Weights of a small mixture-of-experts language model, trained from scratch on English Wikipedia.
Size: 14 layers, vocabulary 16384, 88.4M parameters.
Below are experts of layer 7 (counted from 0) of a mixture-of-experts language model. Rows are named router (the router's row for the expert) and show model dimensions 0-255. Each number is 500 + 40 x the weight over its row's rms, rounded and kept within 0 to 999. Numbers have three digits each.
After each expert's rows: a language model's description of what the expert responds to; "gets" lists some tokens that make up at least twice as much of what it gets as of all text. This comes from a sample of Wikipedia text that the model never trained on. Tokens count by the router's weight.

# expert 58
router:497524508453537476515423548565547520466482494568517486491530480444454498492553527551567476504580493560516476518490537539537495498467573440429536455566488579465464497545481467461484529482435533483500479460505495455577493465500458565533513499503485590491493485465512448448518504466486468501563458504545527450417470584533503468551483435435515487435505505495516466535479551463546379499571463432552494459559501519546535454507485555509418523496473502441561452495510490439460493443459471437496416540488495488534541544541459554502501519438582490520521484461540530478448485469523452422434503581472477507504544504536428526495525510500468542424559493462484487498477493505524496498454554461448540493582474522469518477508533582507561521504547549540437469451490505507531476539559531
What it handles: Biography sentence subjects. Sentence-initial pronouns and auxiliaries in biographies and histories, like He, She, They, has, had, and adverbs such as subsequently.
gets: " he", " He", " had", " has", " was", " It"

# expert 13
router:466503458513494449474471478537528562499535484484430447488455502476465493471568499464538469503474551478549503436509431408448567544488470509557445444492471446522492607502525539524499539505499579475476519527529459454502443556505531489530497544484532529475501489576470417450495568453525503440550463590579524496508465486492467509442507496577517544478459469504546536504589504510471436536505547410532493447478477417572476501487516468511481492489538447501501460470496509547525520482556512551526547521477512543545476523493498431510545406535500438507497554558475459527501485458534498534469592556490477505511450540525473535467522450566460446521518499449502506476542454510516498474510458542414591510517515580488466527456479502518476582570564558515492557402449532484458510511471487
What it handles: Field-ending punctuation. Colons after labels in infobox lists (Release:, Genus:, Next race:), plus commas, table pipes and list dashes that separate fields.
gets: ":", ",", " |", "|", " –", " -"

# expert 37
router:444514574513467495459501446475503425537536504457415537521433475501472479500399499452484559520498513491479492478516492430450551433579483502512546461522500535453533530431468507533526465570492489557509474526474583450578487509555525571458518559544556529537495520535511413553477476455469512442535551497470503472488501582531503504502525479501454485480541598441574479452444552471490456555418467507482575515484476458523524509546568534486478545539511507504478529559469559530583453536481536549477477531529448508555518492544429505442452504499495526420539487527460554504537472583476499459579507495519517496544503505529523530451473517482484505555493476506426460500498456491499520490569543492526445516524428487411537442494487460544432473486447474519534466550470474481447496526548578
What it handles: Latin name endings. Final pieces of Latinate genus, species and family names (-us, -ium, -idae, -ensis), plus endings of other foreign personal and place names.
gets: "a", "us", "ia", "is", "i", "o"

# expert 11
router:474493469531509519483503540508429529515435542416499489466428522445544552552536530454481546525507510463452524468536557499504466509524561452475505477514495510545554478498437516537518538459508450526468490493532494495479441536439546460508550484453511573498462482523482474505502510534433460489495509445461449554502446446483554470482479487485517523476456570458515436513601534523528436551417497500516494496478552449553442529490505494472544519494507533453516532588532489458460484474585481516463441515513534542545571580410452454490442566503516556543542480490478563558523505559507548477421484470488558517522477454500502527484616532469509537456451473457557624531491518549519492505505472445448518478476495602552468445422418488515508499482466555490422550470486496484489460503504551
What it handles: Month names, stats-table separators. Month names in dates (July, February), pipes inside footballer career statistics tables, and pieces of foreign club or personal names.
gets: " |", " /", "N", " July", " May", " January"

# expert 17
router:431456531427525463466491448507500495553542479504487500455472497527490409535558525569563540565483526494526525562481440496449374410469522590519452515565472482557507560530465418523484435515539520585457434516497497499497533517495440440441561523513562481492496514542534537479491552538514481485458447525487524504494585495492502491465466484492537519464557473516505520450571525527524474547472501493523496452490399462560510520476500496543532513532486550471477472501490446455526426522514460543474531414545456580512530446468459450523465493482494476485497500491462453557479445476516483475480548485505402522498496463468544494449537539467480492531477526559473495493594470483537500567445481450586527579487545489507523511521466494466477496511439517443503559518446484614493493468460439
What it handles: Table cell separators. Pipe separators in wiki tables, especially after film or show titles in filmography rows (Empty Nest | Arthur), plus semicolons and colons.
gets: " |", ";", ":", " –", " -", ")"

# expert 29
router:452517502497501525517551517524535455568454547451514585478556511574557573448494472479552475487514511533487498449490580572552463488499543548529479590418441466477481466476477473457433438443539454507490579488454529500422551551478517540484445503487501511494546534462513509485525543478480447522422510522478553502540497483484485479547506511503388486610460478479536506510458497560481553475543522520555543499569533465505421531478519529484490467523535468544431495423507444518448442513505505523480555505501500448531508498456501441395536584464464479439480485484547480502487519425464559515547446443466540471513527549494526426507538539514574436477503471493470452561475527493470464518543537587484482486497478475487520490507507497445487504465530452498549424515582513449563527506533453
What it handles: Adjectives and determiners. Quantifiers and adjectives before nouns (many, several, various, new), plus adjective endings completing words such as unpleasant, fruitless, favorable.
gets: " the", " The", " other", " new", " some", " many"

# expert 47
router:481541437556497457514477485541533436459495468511502539462525468489463480423472457507509550486504525475528456441469445525465491471465508443513500424433517533531526459529502476516504480527449471521544513497587518544540505586547473522568436451490546458427535487468462491441501529472484503467561493551475427515568545520504516552479543469428469493514451466485455499487475567498468491455531543539472602485555462500506479559520494503551478466508535457606564452482420489487567568433542481581449542574489527457511533460437436487558515450499535532485536421547520545506493470550425494551456458535549483498464502474581483521536513558493459529485539537551454542532444434426522518437482468470532536514452433520503460537470547492495496457561468492483541467508460500563562519508532539
What it handles: List item markers. Dash bullets opening list lines, such as bibliography entries and notable residents, plus row-start pipes and words like include, including.
gets: "-", "|", " -", ";", ");", " \""

# expert 31
router:510500478531501482482491442549568552548486571491498474512550486495476531434532572477541468552446553464469469497576504504490481535454412382525526507514474465494498573513526546500533541471518500511450426553568540419447523495497506491552527458542513512568491494582561546523512533521563497531540547497451543488472503472460484507490487532490439545453461529476538447505503419554496438533440457424502502544467479473578427504470419509481523460514433483512501576434454485549509498502502394519472431433539449468456508538552459528529494505452511528466501574474520483442456556553453446520495465458470517575509459514471538489543542492586506488528519466531472555530491489522539437514584445467507498532513485478529480470542427466526557483480465495520543503562492470481534466510534421
What it handles: Short words opening foreign text. Articles and short function words starting phrases, often in quotes or foreign languages, such as a, an, d', la, ni, me.
gets: " a", " an", " d", " A", " \"", " D"

# expert 15
router:524504469442474459479493518448507538509542600553550450533491553527545532483474524522552544415507538460501527518440515424524478500555518455419497497494498444476514562528451540503563491590530497529532490451475504496439505455484525501510518517531478501462466501466593491508456537518527456510453532473503498559528556437494515464482447533474508516539423530515466529520573484489487540492562565516477488536540552522448527521425490473446463518394511582498450525507530512480451460531494563469467562486483489468488439442429528496449523527547434482479539568456561535460525464444558516574446516553498525541451464464507460495489543545480566457493525500449577501509433520506433454509456519481502418487495524468475531484556389453476485575444502582510528529538571509517510457530496445
What it handles: Ordinals and rankings. Ordinal and superlative words in sports and competition text, such as second, third, final, largest, plus -th suffixes and line breaks.
gets: "\n", "th", " first", " second", " third", " final"

# expert 27
router:485503532533499500464491572499460531496564495474526470467548464478469471506569452545462476531428514464476440550524537559527500561544461550526472535504514471481576577484563511517509519495517473505499523512433471460480465507567518495554432465515588568469483439466536531451505527476496473461447501437499537506487490520433479467443453411484455437461504514497486437474461484433538504549487497545417419490495460435507493516490443479478407466496493495501504510544503481520559518551485473444392510506543563519577525427490468529570499558523502499505493556507590511519554441550520521509486499521454470535547495422456418530488532516439492504510535477490490542486505553574579413552514462466466561458494503471498555560491444569521473556548495515460512518511500505575586469440522498
What it handles: Table pipes, capital initials. Pipe separators in sports schedule and result tables, plus lone capital letters starting a word or result, like W, L, K, H.
gets: " |", " W", " L", " K", " B", " H"

# expert 0
router:419483490536551473485498525577476457533506478548568473522480498499543478482545564433443520521465482499495529521577501508508471558495516448530516561528517446490474572475512517530485430559554555394568406456410470514508586573509502500504571548463550509502544530470453494526525521512461527454411430555481515546488501512479458460517468502516500472477550505571507488474524482517455479560536514529482511514417505511553521525462523499468404455482542482497487505533521504535568554495540451545465529493475456553488506547502480475549565571551502524541497565502535485504531464496561507425442499437499507457470453543500457436507495409430492581469528457433461498531533469440461492462491555476443583528558429466478547506508467471454485492525462584463521528436486503516514517510472501
What it handles: Relational "of/to" prepositions. Prepositions linking a title or institution to a place or target, such as Minister of, ambassador to, University of, invasion of.
gets: " of", " to", " |", " in", " the", " for"

# expert 60
router:551525494511498503484464535555506533464413439554482544507536462492546406476500496516438487444554494528456522472510479583531443504488444493534519461494509500546544489479442547489431455484470518483565437530547461476542515551509471510476475478528500461525544512542508478564504511423513440509509498533484464493541586476498498476589495453479509463530477481515450578482562532548432570479574541494495532475488513541539588554437505509560451391538516436542544546560454438422508555552522521548530464448528507455489498579552456481556503509500505534476481492545479508485521489434552515469462517475529567480443488479563433436520458491552467499464532420482492472462522491448443477494524468449500535482530404540529479516573528507539500435469466488524517481492522516504520501390577483
What it handles: Coordinators and range connectors. Coordinating words and commas joining items or ranges, such as and, or, nor, from X to Y, 1999 through 2012.
gets: " and", ",", " to", " or", ";", "-"

# expert 1
router:518471475521540540467486549503535511506503487569503495511546465544521482495493518448571469497486529527496489535437515376506462515505447502497438482533542536465506480538517499517533522503495604440485434477516502535422550480449480499497482509554569476476493499494508566478516543535528588481520403498446464527548567463481420558535497410527484516509520446484516510417543499552479449564451460527446545560442523487506501489578510538485449462543490511483572456515531536462579507506486442505479547479428511539520480526508471529499444503438489492558567486484491545476511499539560404521460542467450513461470562459610549505471465521461504431498514558513492512460463475511483458547469499496581454455504519546561550522445444516471498503393485535553508463499444489495582529437552505
What it handles: Non-Latin and foreign word pieces. Pieces inside Cyrillic, Thai, Arabic, Japanese or accented foreign names, plus table pipes and semicolons in lists, e.g. Светлогорск-и-й, Té-c-nico.
gets: " |", " ", ";", ",", " —;", "a"

# expert 19
router:577455446477492528511443625486490456503468504483509460551527505499472466537542510515507495544452512596467529531514543530528437499504512520469485557508443467487546583471475536526543512436500452499547493516407552515498510471461441564493522440570424568532491472569476546474521502509473544513475497437550603554438554488462472442520505552483491457469528501450545521472439458514522450480478509495504487536483529444479446510517412548457463477538425507471506523471505496523525596550448527516514503543500507477511452451485480554454456449551547422445470483487516475518494529558480442564483513537426540533460545434508506444527526475526518524497448490548415447531506528484566550530519479519583503528524519490521527499460572540515456485574478465505409438497480475531486446554521455
What it handles: Name initials and spaces. Capital initials and first pieces of personal names (Ralph A., Mc, van, Jr), and the space between a month and its day number.
gets: " ", " F", " M", " P", " A", " G"

# expert 59
router:540477567510493589531525540430466541502503567500509494559516433520458541521485504547495517474518515474489485464518509425514477556494482480506541526473436509563531473461470539572473590525524459514552426497487548448514530520432524500522510487568445514436549486489496544436459463479443513460533536461472529555453499504513496504473419585451511484517476523538469522604423433519541491495462449504493514589540442465548465526429570521536533564519420483495433466507500493422453493495484481528557498458497511533505573544495453498467430438539481513449454481528522533534492476470524514588479448511496488484567584477447469548503508478604499455482477413470523530558444498499550467490514499553535475508558492518546519535541484432558536485473526471548455537522535480457456480439491438
What it handles: Route numbers and quotes. Digits in road and route numbers (SR 4, I-410, Route 1), frequencies and event numbers, plus closing quotes, apostrophes, and Avenue or Street.
gets: "'", "1", "2", "\"", "3", "0"

# expert 54
router:519491554475532553504559450558496510462501522516498541563599497485525505469505503507466537477452507494506533498522490544497509515499431465540483463494518486536506478479515448521448453534535602461478495494498503535518492526533470444476445530425536461484530488457535508524513482447580547438532408491538524538503467507474472422427494543508562448550466561547440542527492550470484532531450433587543484479432471456534506502565569416459566505480528514441510478525447462494495456430512452487487448522452481481413435451508452427477541500485521448510541537545418444454503567503515429464466522543442451505507512519452470467521488393457580545499448549447441529517508495556492531486525502517462540524468527486570553574497464501507500518550459497490458550468511462583506560457486537
What it handles: Source and agent prepositions. Prepositions marking source, agent or time span after verbs, such as leased from, licensed by, imprisoned from, until, via.
gets: " from", " by", " the", " to", " at", " in"

# expert 12
router:503494444453498510537475557487513470506446480447540495405494451480531519562557508476502517501513517559548511544518474510425435538508497394573499500468491553477531548481546541427496519486560508558522456422486513491505464511521580509529425520551499483539501482512562505432373525513509508464513507453451505526497536485527463559506463492485513446393487552538463500487501417473480498518520518552508477453422569537515461487489455491549441546444500537490490501513502487559474558465449516551529513487423564510526571534592484530483509510529459440474465492497524498515534505513468578528548464565465450546526550581462509464496482518506489549410450541532495524428521600503516520515529518458479503399480526449452545512469486562413493490528538470466441486508464511455484537530485546
What it handles: Digits in result tables. Final digits of numbers inside table cells, mostly election vote counts and sports statistics, such as 1,165, 2,509, 93.
gets: "0", "5", "3", "4", "7", "6"

# expert 36
router:464461486508520546493542442533553503510472497514519502565501547445527486470434462545527512475437471561534541531475488454549462447449565494462543457531517465486507495554443511568555512533524430510553505503471507521532431405423521513446508468494559473579428431491450512493511495532519525459492538486450559500497485508464497482513490572429495572440523465423510574482489525516532516530526515479499494524422491544537539463484527466478539458504513490436445455497508567501488521434570477461516434556542485594490525492504490533575506491428484420430458513520485497477458472459548557527471563467510467510553512525511530542546517500517485441510528557499475436476529494476474458449469533499539421475439570511568585588510521499525493427565473506518553541475422528509422474543534552
What it handles: Sentence-ending periods. Sentence-final periods, also )., ". and %., plus line breaks after headings, usually before new sentences or sections.
gets: ".", "\n", ").", "\".", ".\"", " ."

# expert 46
router:513454538480490435550440488499448521513517482542509492496467556491515423541523432526427500528462485482564495551498504511503544527479492474512493510519448539525506495576521537527518523566543555428553505536518522520506422511538492521425502399465478483521487463483461516541440440436556472548539478469444498536475485533539475524422466470546418518563462507568568515542474423449535493439521557499478447500447523461417430439483452521496487500403487515420582529515515514429483582558494497483509526473525551553517506532492574490441576467535524499461479537562571563520555495471532532484492493486521493492481559497504437524519548461409460538446498511507464530504507507500496489474470450585482599493488564503519428511477515497476498478530505544454429497555458551540536465485549495
What it handles: Coordinate digits, headings. Digits inside geographic coordinates after degree or minute marks, plus heading equals signs, infobox colons and score dashes.
gets: " ", "==", "0", "′", "1", " =="

# expert 55
router:521503431453506529522506479520455520520457546430526509559519372420585461590450488440458492503531515502437460539507547520575573488432569446509479458556466532507543559468504570477472585478548463495531525471539535542536509525503493479517447520549495499498444479495541501521495477518510508510525536524476491430534600559532515442546489442506545453520515515585461573550467476535500442488553504465451532527511455449464529525537496532531522513465429456489431499465467514545495491427487537472533446498492577550508493448420574556509511428493510446523504569543515484567529448498510466585488564480510479464462561488550518474515560457535500501458429537431469543503465483513504503474491490442516460447492470494534550443536523487497422456459532501534507463510506483511476494432476480
What it handles: Hyphens and joining symbols. Hyphens, en dashes, slashes and ampersands linking words or numbers, e.g. father-in-law, Ensign-Smith, 1811–710, ISBN parts, LaTeX _{.
gets: "-", "–", ".", "/", " ", "'"

# expert 43
router:534542545487489496489470499509529466515519448536544480452465463484457444491540473443550578538508463522529539542471552495483436473502501520532450448598480496568506514531520530502477455508514556520518510463516566498491537493462455549589539546506467431555481448503543509433387483500555483576541541508448535506525500561484477542451543519481466445557504531497537487514523477526477477521533479546541492500486458538551544488496506493411480453520511525445467441478552509502629503491566453548474557475500477567534558529478436459416550561534456507537483445569474438462532450453488530543506446497512373517566490489483495473468508513458500440462445512566545494526524553509501457532420516448525479479517510555506506535492478535537508437449442450459498514501453523599474543544462482
What it handles: Table cell ends. Table pipes and final pieces closing cells in sports and results tables, plus last digits of postal codes and ages in lists.
gets: " |", ")", ";", " –", "),", "',"

# expert 3
router:467528493545475494497557537446461525535475488524511545508425531552429496522448472473514518517526452508507443516507432395565537491494448540429495452531436530557505432541533526540530565521483479548476437465557482467451466521466530544549545502496486494418534517509443480524431465482471576514516502430409538451512511506493493454440482552445502444427516510559475520492473532517573559511438545550534501451520545474544524431492582500452509493501486506484538512494537565523566457549485484532528469539547497497484479517477455535461496480478538505504542492510493497505569493591452415517460488448545534484529590489506554576490420455513439490503479461537572451448500517516528509541480470467432503481556500525452497523519492433571476464423545560517532521607486485479484475519563476
What it handles: Proper-name head nouns. Final nouns or suffixes closing a proper name, such as District, House, River, Street, and taxon endings like -idae, -aceae, -ensis.
gets: "\"", ")", " School", " District", " House", " River"

# expert 14
router:481457489522500492503546552439533476504503479503559570448545501555439519532540483432480449470570513490464481551487523500533453488454445505396480526466513508517481478475459462514523558526517519498551495565458461461570524479500469491501505492570534526461532472539482511506550520475473412532532586500584507505494456450535533477519476544427511538422478558556485490556457485546487457481482453467469455495602431524507537497470486473550445514542482468524521603428534524551517458510445469504507506474551452487382484549578561489540488536503504500454503512485496471506443515453488510428430453494512492475488485567577448565518460557516477573515475457502511466470529491471522490508415540579516500469487445472417454506529481516558565474511492539490536471602497529475533520541407488
What it handles: Pronouns and people nouns. Personal pronouns and nouns for groups of people, often as subjects, such as it, they, I, people, children, women's.
gets: " it", " they", " It", " he", " people", "ers"

# expert 44
router:485530526560553498480461502458521525567532513514516428529461468497454521466437533529508500518508479462465442411514518530447493508512532493555470538539519490425523475418505526480433482444535478487520490540435468522508513546545471420462510513518571571521541515502484504512512527448534546532467445555521461431531402521479545506488521495523507423482508553554554510565497480550565471449521487525495501428479439537445455506521476495517540529528541401554469457498509505440496514501471543507542498390538592469452491551568479419467553547483497481467467513510483452574567529430442532541498552486558474522518494491482481437505545583503526487493443483533477514490489514514553485472484561489581424484531452514454496470484478444540505452509453405515539608454538480465485455547478537
What it handles: Title and award words. Words inside titles of awards, works and proper names, such as Best, Outstanding, Most Popular, Funniest, South West, Military offices.
gets: " of", " The", " New", "ing", " Best", " World"

# expert 50
router:512552535458507438484512421529526513490512477478471526518411509524527488495421475507471533505498488471469515497527540511501492555486514450510483522494482395522497478464584538469502525539540585480502467443476510573537534492530455513564451410558572536489570524504477451513532530503453475585501539519487396453495567537607494474460531491531540554472464483558464497539478537526511491514556469428478530517502541515509479432425488491567516468486458468480472467496503453582561527453526520432405505520417461545504447456419533504551562440512440520525472514493481491586508542502481541498480508528519522441407445479518553527455485489535453502527426491435490589486542449545518457499558477526481505514484449559539549543487480553481495490557431537491571495521530488488478498488515539
What it handles: Opening quotes and word starts. Opening quotation marks before song or episode titles, plus first pieces of split words like co-, Syn-, gl-, Mount.
gets: " \"", "-", " The", " '", " New", " de"

# expert 33
router:518570500453517569484545532519540525437537457518546527523556528512537510537572468435505476500424583519532580548556560510537510533455509550512445536519522483456488452485517507512456439484469496462443488498522548533532536515443485529547500545485446476487483522541535503556558465463466552468458477532561566502544504539472532468408431512530501465490510499551474563499499516545478464540566494580492470437488499485543538513520472457494503533508555461479522476417489463488490541493462481483483424542533490449448551474444563442542567490432468463512525564484529457471438500511500490450493555564544432550558560545467494390560508524510552556574464558510493479501412491533519559405493486479484539504498464489521570489465540462448510473469514532476472481444475402445525514490474530
What it handles: Prepositions after verbs. Prepositions that follow a verb or noun and open a phrase, such as played for, by making, during this time, based in.
gets: " for", " by", " with", " in", " of", " at"

# expert 63
router:470503465458529491493523435498475453492568600471463488537514462476555497478528495514536479467467444558495537484454536511501443451458506545483496505492499444431475437440464447523543494497491473452492544522458440583541488504491497532464542463508469465558487546506504482542530460541492489445535567563552548493523486518542536497496614537432507595440510451464518431432499532515465561567444590436523525495546463435516483481518540432587511463527430458496463519485579495469436534544481492474497548529517501429468534497520562416513486496454475479545515489553553465507465531506498468519501593523564527492459515496529536482477451460503444454485569479509453555464485558537544534486524457423512525524411569486493506556548516488450528549523501522506472441488480552442532548512435518
What it handles: Clause-linking conjunctions. Commas and conjunctions joining clauses, like as, but, when, where, until, while, because, however, often right after a comma.
gets: ",", " as", " but", " that", " and", " when"

# expert 52
router:515451549455494525513463505519459491523468530538552541436416522575528527496464481572531530560544513496488469497480529467512517537499557500516527532546489534588556537462508511508436440423542512502515473511463475489485499466514532560551503476556460516517507538475478491442549509507503427538470482502491421494506485472500458512530456521421435519485435478402427477456525519522491532502554489549522456509523457546490522532455563516510520530544510512469422481442537474497547516471534544486390546472500443545443472502459531410487569462537491476443556536513484507409477465538567531527530495528492496503551532556452526452532518469488454425511521482532501457570453529532523479547437468555467467479486583511508501411489403469497532546428427568461459528538468536514409456441452504
What it handles: Nationality adjectives, possessives. Nationality adjectives and possessive 's or apostrophes before nouns, like Indian state, Giants' Willie, "U.S.-led", Australian, Soviet.
gets: "s", " the", " The", "'", "The", " American"

# expert 20
router:487528506525479537566543466573439513487522561439568477461481521488519558490494551567468493481474482512504531452529524554470531478488538552529513544433483424529561565505437474536446441443471503512500500555484504542443509502459576528565484539464493498577528473541488486487449540486514444523471527497559538535473471534415500543561456536550525465453470602503542529438496517472520571434550517492524442511525548519461466518538473535462443574460459515533499479502462533451483484416521588507483499533483509492486477570495589526436493506527502427450478522493511491425576540473463589510444471473563451512537495506448451487514439451516520469489585465467512454542491457471428452566417503466506507453514442449482563509448475573460524467443487512474467480551474477495478496524506521
What it handles: Possessives and section headers. Possessive words and markers (his, their, 's, years') and wiki header words like Personal, Career, History, before career or life.
gets: "s", " his", " the", " their", " of", " its"

# expert 9
router:479490529479499468492446536422493506494457469492458508532534511523546482482539525508467496481562479489501476443486486479529501535501511542414496450427446436513535503475562468427477512420568548464512419527549532522521502546492535567556529433529576499477538482518493499605553559532493515461506552520578533473571530450483438512551552449529448489483474469497573479562533477454502576515492520430582525515556545510532489504509562458523503517527457452497458504513401478480526462532499537554487500530512517474496431480525476443549572447465466529490532457541433499514447578455534490532478581540501576499517453473516552472460456427459480472486456476461519437489565466539475541477521466522475587503429506553506414521484515488528507494479550544597485541425441479474485506499465492
What it handles: List and clause commas. Commas, plus comma-quote and comma-bracket combinations, that close a name or phrase before and, which, but, or the next list item.
gets: ",", "),", " and", "\",", " –", ".,"

# expert 61
router:562450509523515548551495525480430473440486446434485546520533507556504431485531538577469496432503527474545490530508541513527514487601528515466551510496488540514501446527507528514505513431496450492469502474487590573498484436461507490472475515476525460522514485538475479522458460487502397532463491523499577553455440442534497584466544486473420545531557507458536511537436497401526457466467583461484464483493494468513510554489548563487504515509538477517479510440526512491440562454506496500528554505387472487615540539482548548454491488530482504464439458508551555419521505513481527548568498474474471502510484519578532491511464509490448552522545512457512443488518562463435577417515447543438498466467526440503496469526523474435482492567513453529465548479534542552547574497505495
What it handles: Digits in years and numbers. Inner digits of years, ages and statistics in running text, such as the 5 in 1561, the 6 in 1260, and 65.
gets: "9", "8", "1", "0", "7", "6"

# expert 23
router:479472553543489482458427555536602483514553516513457465506505524515493468477516557453521481511508453540535498457507456508437548513487525566483470471479598508479507496485537536476453530384582508541504495520577469519490458416479457500548497495573498428463536588543469480503535471486469530488546472472530501472458477500525433521504524531528376506481464539420534516543498474512463534458471471415516502516548551519432511491504520465463533483571472477450533501521548513510538430431473464518533514555533393588507516494525407520534434572499516460538580463442523489522463490483469497501557566493520446477491553545455488486558484500507464512508537484544559467526528540474551539503498441497484560501523526436485474481489459492445523412521524510508520510530426500490597473523561457
What it handles: Copulas and main verbs. Main verbs after a sentence subject, especially is and was in definitional openings (Alport is a hamlet), plus has, became, began.
gets: " is", " was", " a", " are", " has", " were"

# expert 5
router:595513473442506519510467510508535526411509464567495465519505427493526414475489450544457494487517499520416569460484528591564484459522512528551486458513480499540533518481444458467503497426392506466552490526535517507448456469519484550491452516497453491509462480529482531590516453383528496467514478499509430473542573505512459510558508509552474450517478461543518533467550517507467530398558498399484482500582467536483546577450529497545466457498508473490530520545431478463503553575525517556550514469552502455504451489438516563568496548469488466511470497488509468462529550456520499469458526506520549484433458454551510508525434464557422525499532488539503450443564550510490467530509519490468520521568519505512457485543500522491449475520551505499497525468568565494455480414530574
What it handles: Conjunctions and coordinate symbols. Coordinating words such as and, or, but, nor joining clauses or phrases, plus degree, minute and second marks in coordinates (57°9′56″).
gets: " and", ",", "°", " or", "″", "′"

# expert 25
router:557490479499489548513537529469510400534523523529496476504529475465535481468441491517446514514433538506454460560470437469453488487476519464402516506445533492490462512528556471533535439472534506524531507495587469565560435481534477590533504472499554477532436550540514445528432449477459540518547529393551531491498556491483490486500482460516511590469473426444508474507445538551479554474488453527445520472474511576472491502463527515515573543490547518504466517537550538441394488503490522464487542493541484498472532477499531517500507582436482531561541498501545477499500433428522454549489505397509484547532462474486524564464579462472570488481533525442529493511495474455473468483461514456589460493430574456505517536527440480464434471536470557458580512478575488559460520497502476
What it handles: Line breaks and headings. Line breaks ending headings, lines and paragraphs, and the == / === marks that close section titles such as ==Sights==.
gets: "\n", "==", " ==", "===", " ===", "===="

# expert 49
router:504511485488480498519501481477449437551466503469491498462464409491508538467507468443430524509503446499472461532512549517453490467534497532513469528516445439373464458485496485479551503493466468495554505498552481486505528553516473480482491527421480421515508521485560542503500515449514514542530562570478574544504522489468459566524547496521462517573513477509498511524465501472435505410510505524477526507495518493558480542516572548523532574452518492499442485522515544510458541539580567530528538540477464452516539526513462517400440552524444572440419443515535489504520480520423514573573441536470425501607475492573531455492488466466480509431513521496481445477507496493453551517542535484441459480458556476458522530528541576457420559518500387526505445579558503469505530512548522
What it handles: Measurements and quantity words. Digits in measurements, depths, populations and percentages (390 to 787 m), plus quantity words such as many, several, various, numerous.
gets: "0", "5", "8", "6", "7", "4"

# expert 57
router:509508504521484505498503524524534531536515501517494480413555539448524417422494499518534484494478535584576476542452533478505503499565533469559487445473501468559483534511484463476560472542497485455484434496497526479472481461543514429542470521441412543518489463497478512489512519460537502534497489582473505495483475502473500479547455490484517584552489440473497456433613449573457507499475571427507566520468576515484560530459570537480553530509530473420467511420502500505516580543559524458520447562478513470505509567554422518485535576449531484546526494488512494449465544516523490446477480454410476560509484502523514455475572513540456490445488451509443537562502435466594436506430507477575482474529483514467492451427510554473545488485523498577460514482535512495515506475570565
What it handles: Year digits. Digits inside years and year ranges, especially the second digit after the leading 1 or 2, as in 2003, 1958–1964, 2000.
gets: "0", "1", "9", "2", " ", "–"

# expert 21
router:497501524433497553502536549485541468451474515547539519496517536541430537547497572504470445573485474550585469484530506558517549539512539449526488518532543508519519501488544546444538461471423463539434522467415488479466579443489531491508556565513476526539555478545577526437498537465515436596481465552565488567478511509492427489549492559517416502462518535459478420430521505497535507475513447463443439464528508483543447537469501532420468552474426486537502530466431545499564465495441527500466447555527501552496480494496552534506459508516552467521485502440549509508560505489506548566521481492473450529515533495536452430449500491495502475487547451476441454495482427494450490522534572529532433468524452490439531523541473546515529488522461601506515437515406525533461515483535528
What it handles: Possessives in biographies. Possessive pronouns and articles before family or career nouns in biographies, such as his wife, her daughter, married his first.
gets: " his", " a", " her", "s", " their", " an"

# expert 16
router:459459524430481544475588449469469500418510530529555492512459513552511479532605576542466557438505500410474546483468533440482401476532530502555455529499533478515539516466514511489555434530465479476533495468496446550439525431489503505501530517448529498480529488465532593589507444518519502463536514461473546542581491516469532514517464471494448453545461525467465555476571509517444487429547520545509395509530437554493562526569548475517495498461496558532493463570485516491504471573548498503470553545549502555507504487517493432513504467479512503508507458440505499449462541437512562458535542590502472526557467451481537465454427522492532525535476558481534538399502514472450572500515493468412488490470463494492522458536466482501456529535473512516431476509531488476558536466452456
What it handles: Stat phrase connectors. Units and connecting words after numbers in sports statistics, like "receptions for", "with best figures", ft, yards, million, percent.
gets: " |", " in", ";", " with", "5", "4"

# expert 53
router:552499526530496589498457573417514462530543559531532452501405547508518497439494462452559565492542539511508525578514501434499540531493450476450552571545483498545501468573410469541524451530517428482490525530543419493405439429476511459531485510464458514462498586493498412517445471494469521532482447526467539520492508514473512506592509490473544497459517541554467484493527445468455441523486491525523540507475482434483533546495405486547470497452501483419487533540492452486541496495586581464487451544491524499543465493489527505472556471533550479480436480495459505500505479561458549502515478583486478527515524540436458467477544471524480461543556549473539439524549546529554550458497462532485498539491573496434487413486436513447447495463525458519491507509484562493511514424475500
What it handles: Year final digits. Last digit of years in dates and season ranges (1935–36, 2018, 1796), plus unit or time words after numbers (kg, pm, century).
gets: "4", "6", "5", "3", "0", "7"

# expert 10
router:511495510494508502504518498494487487492487532557504534563507489520387505522551560485513449458509477465516487469532425382561458433467523493528463555472447465481489483585461515543530444503469460509569552507525431477421492511493492504467535521541447537434464508489464429497489483568577453464475466464484456438517487447484486499532508492473551454503475539490468460511523549528423449554511466514518449519587503501412574531547439445520435482431506524500476538537439536538559514483479496527489508520424449522514429512502542504497462474526478559471440525479530596427560498497537513503541509558451504556510526501505480473493472543520511543625575515508502550515551482484448558517505560471509480490545507542476517489520504386448492486530540450462461516492530575483480593512441493
What it handles: Sports table cells. Pipes, spaces and cell values inside sports and results tables, plus outcome words like Won, Loss and Nominated, and section dashes.
gets: "|", " |", ")", "4", "5", "%"

# expert 45
router:452537567489532553508465478540473535545463486534558520441497475483528507514576526477501434490477491511517501491542462549601465504509434537507432500505554551471419590487475560521467488590442519545407567539458470469430505535498531510497547471460465454540536514452538490522518486524510459543450416542422501523458521583542534519471537501518401461515505459502543500525485394523473561484554487571511491473497515414515497464514530466538526551523464470498433461519484473493458506453513478434492511501494536496466497446533505451515497530460437491602510522532505467487498524462517516521523515471525550441532492459519448437513511548425523522521499573473573549524437470461461514445469530499468500526423511458507515564508532426510506555485552459457439498506608479501491522473450431
What it handles: Action verbs, particles. Past-tense action verbs and verb particles in narratives, such as moved, returned, attacked, killed, and pushing away, back, up, out.
gets: "ing", "ed", " up", " of", " out", " on"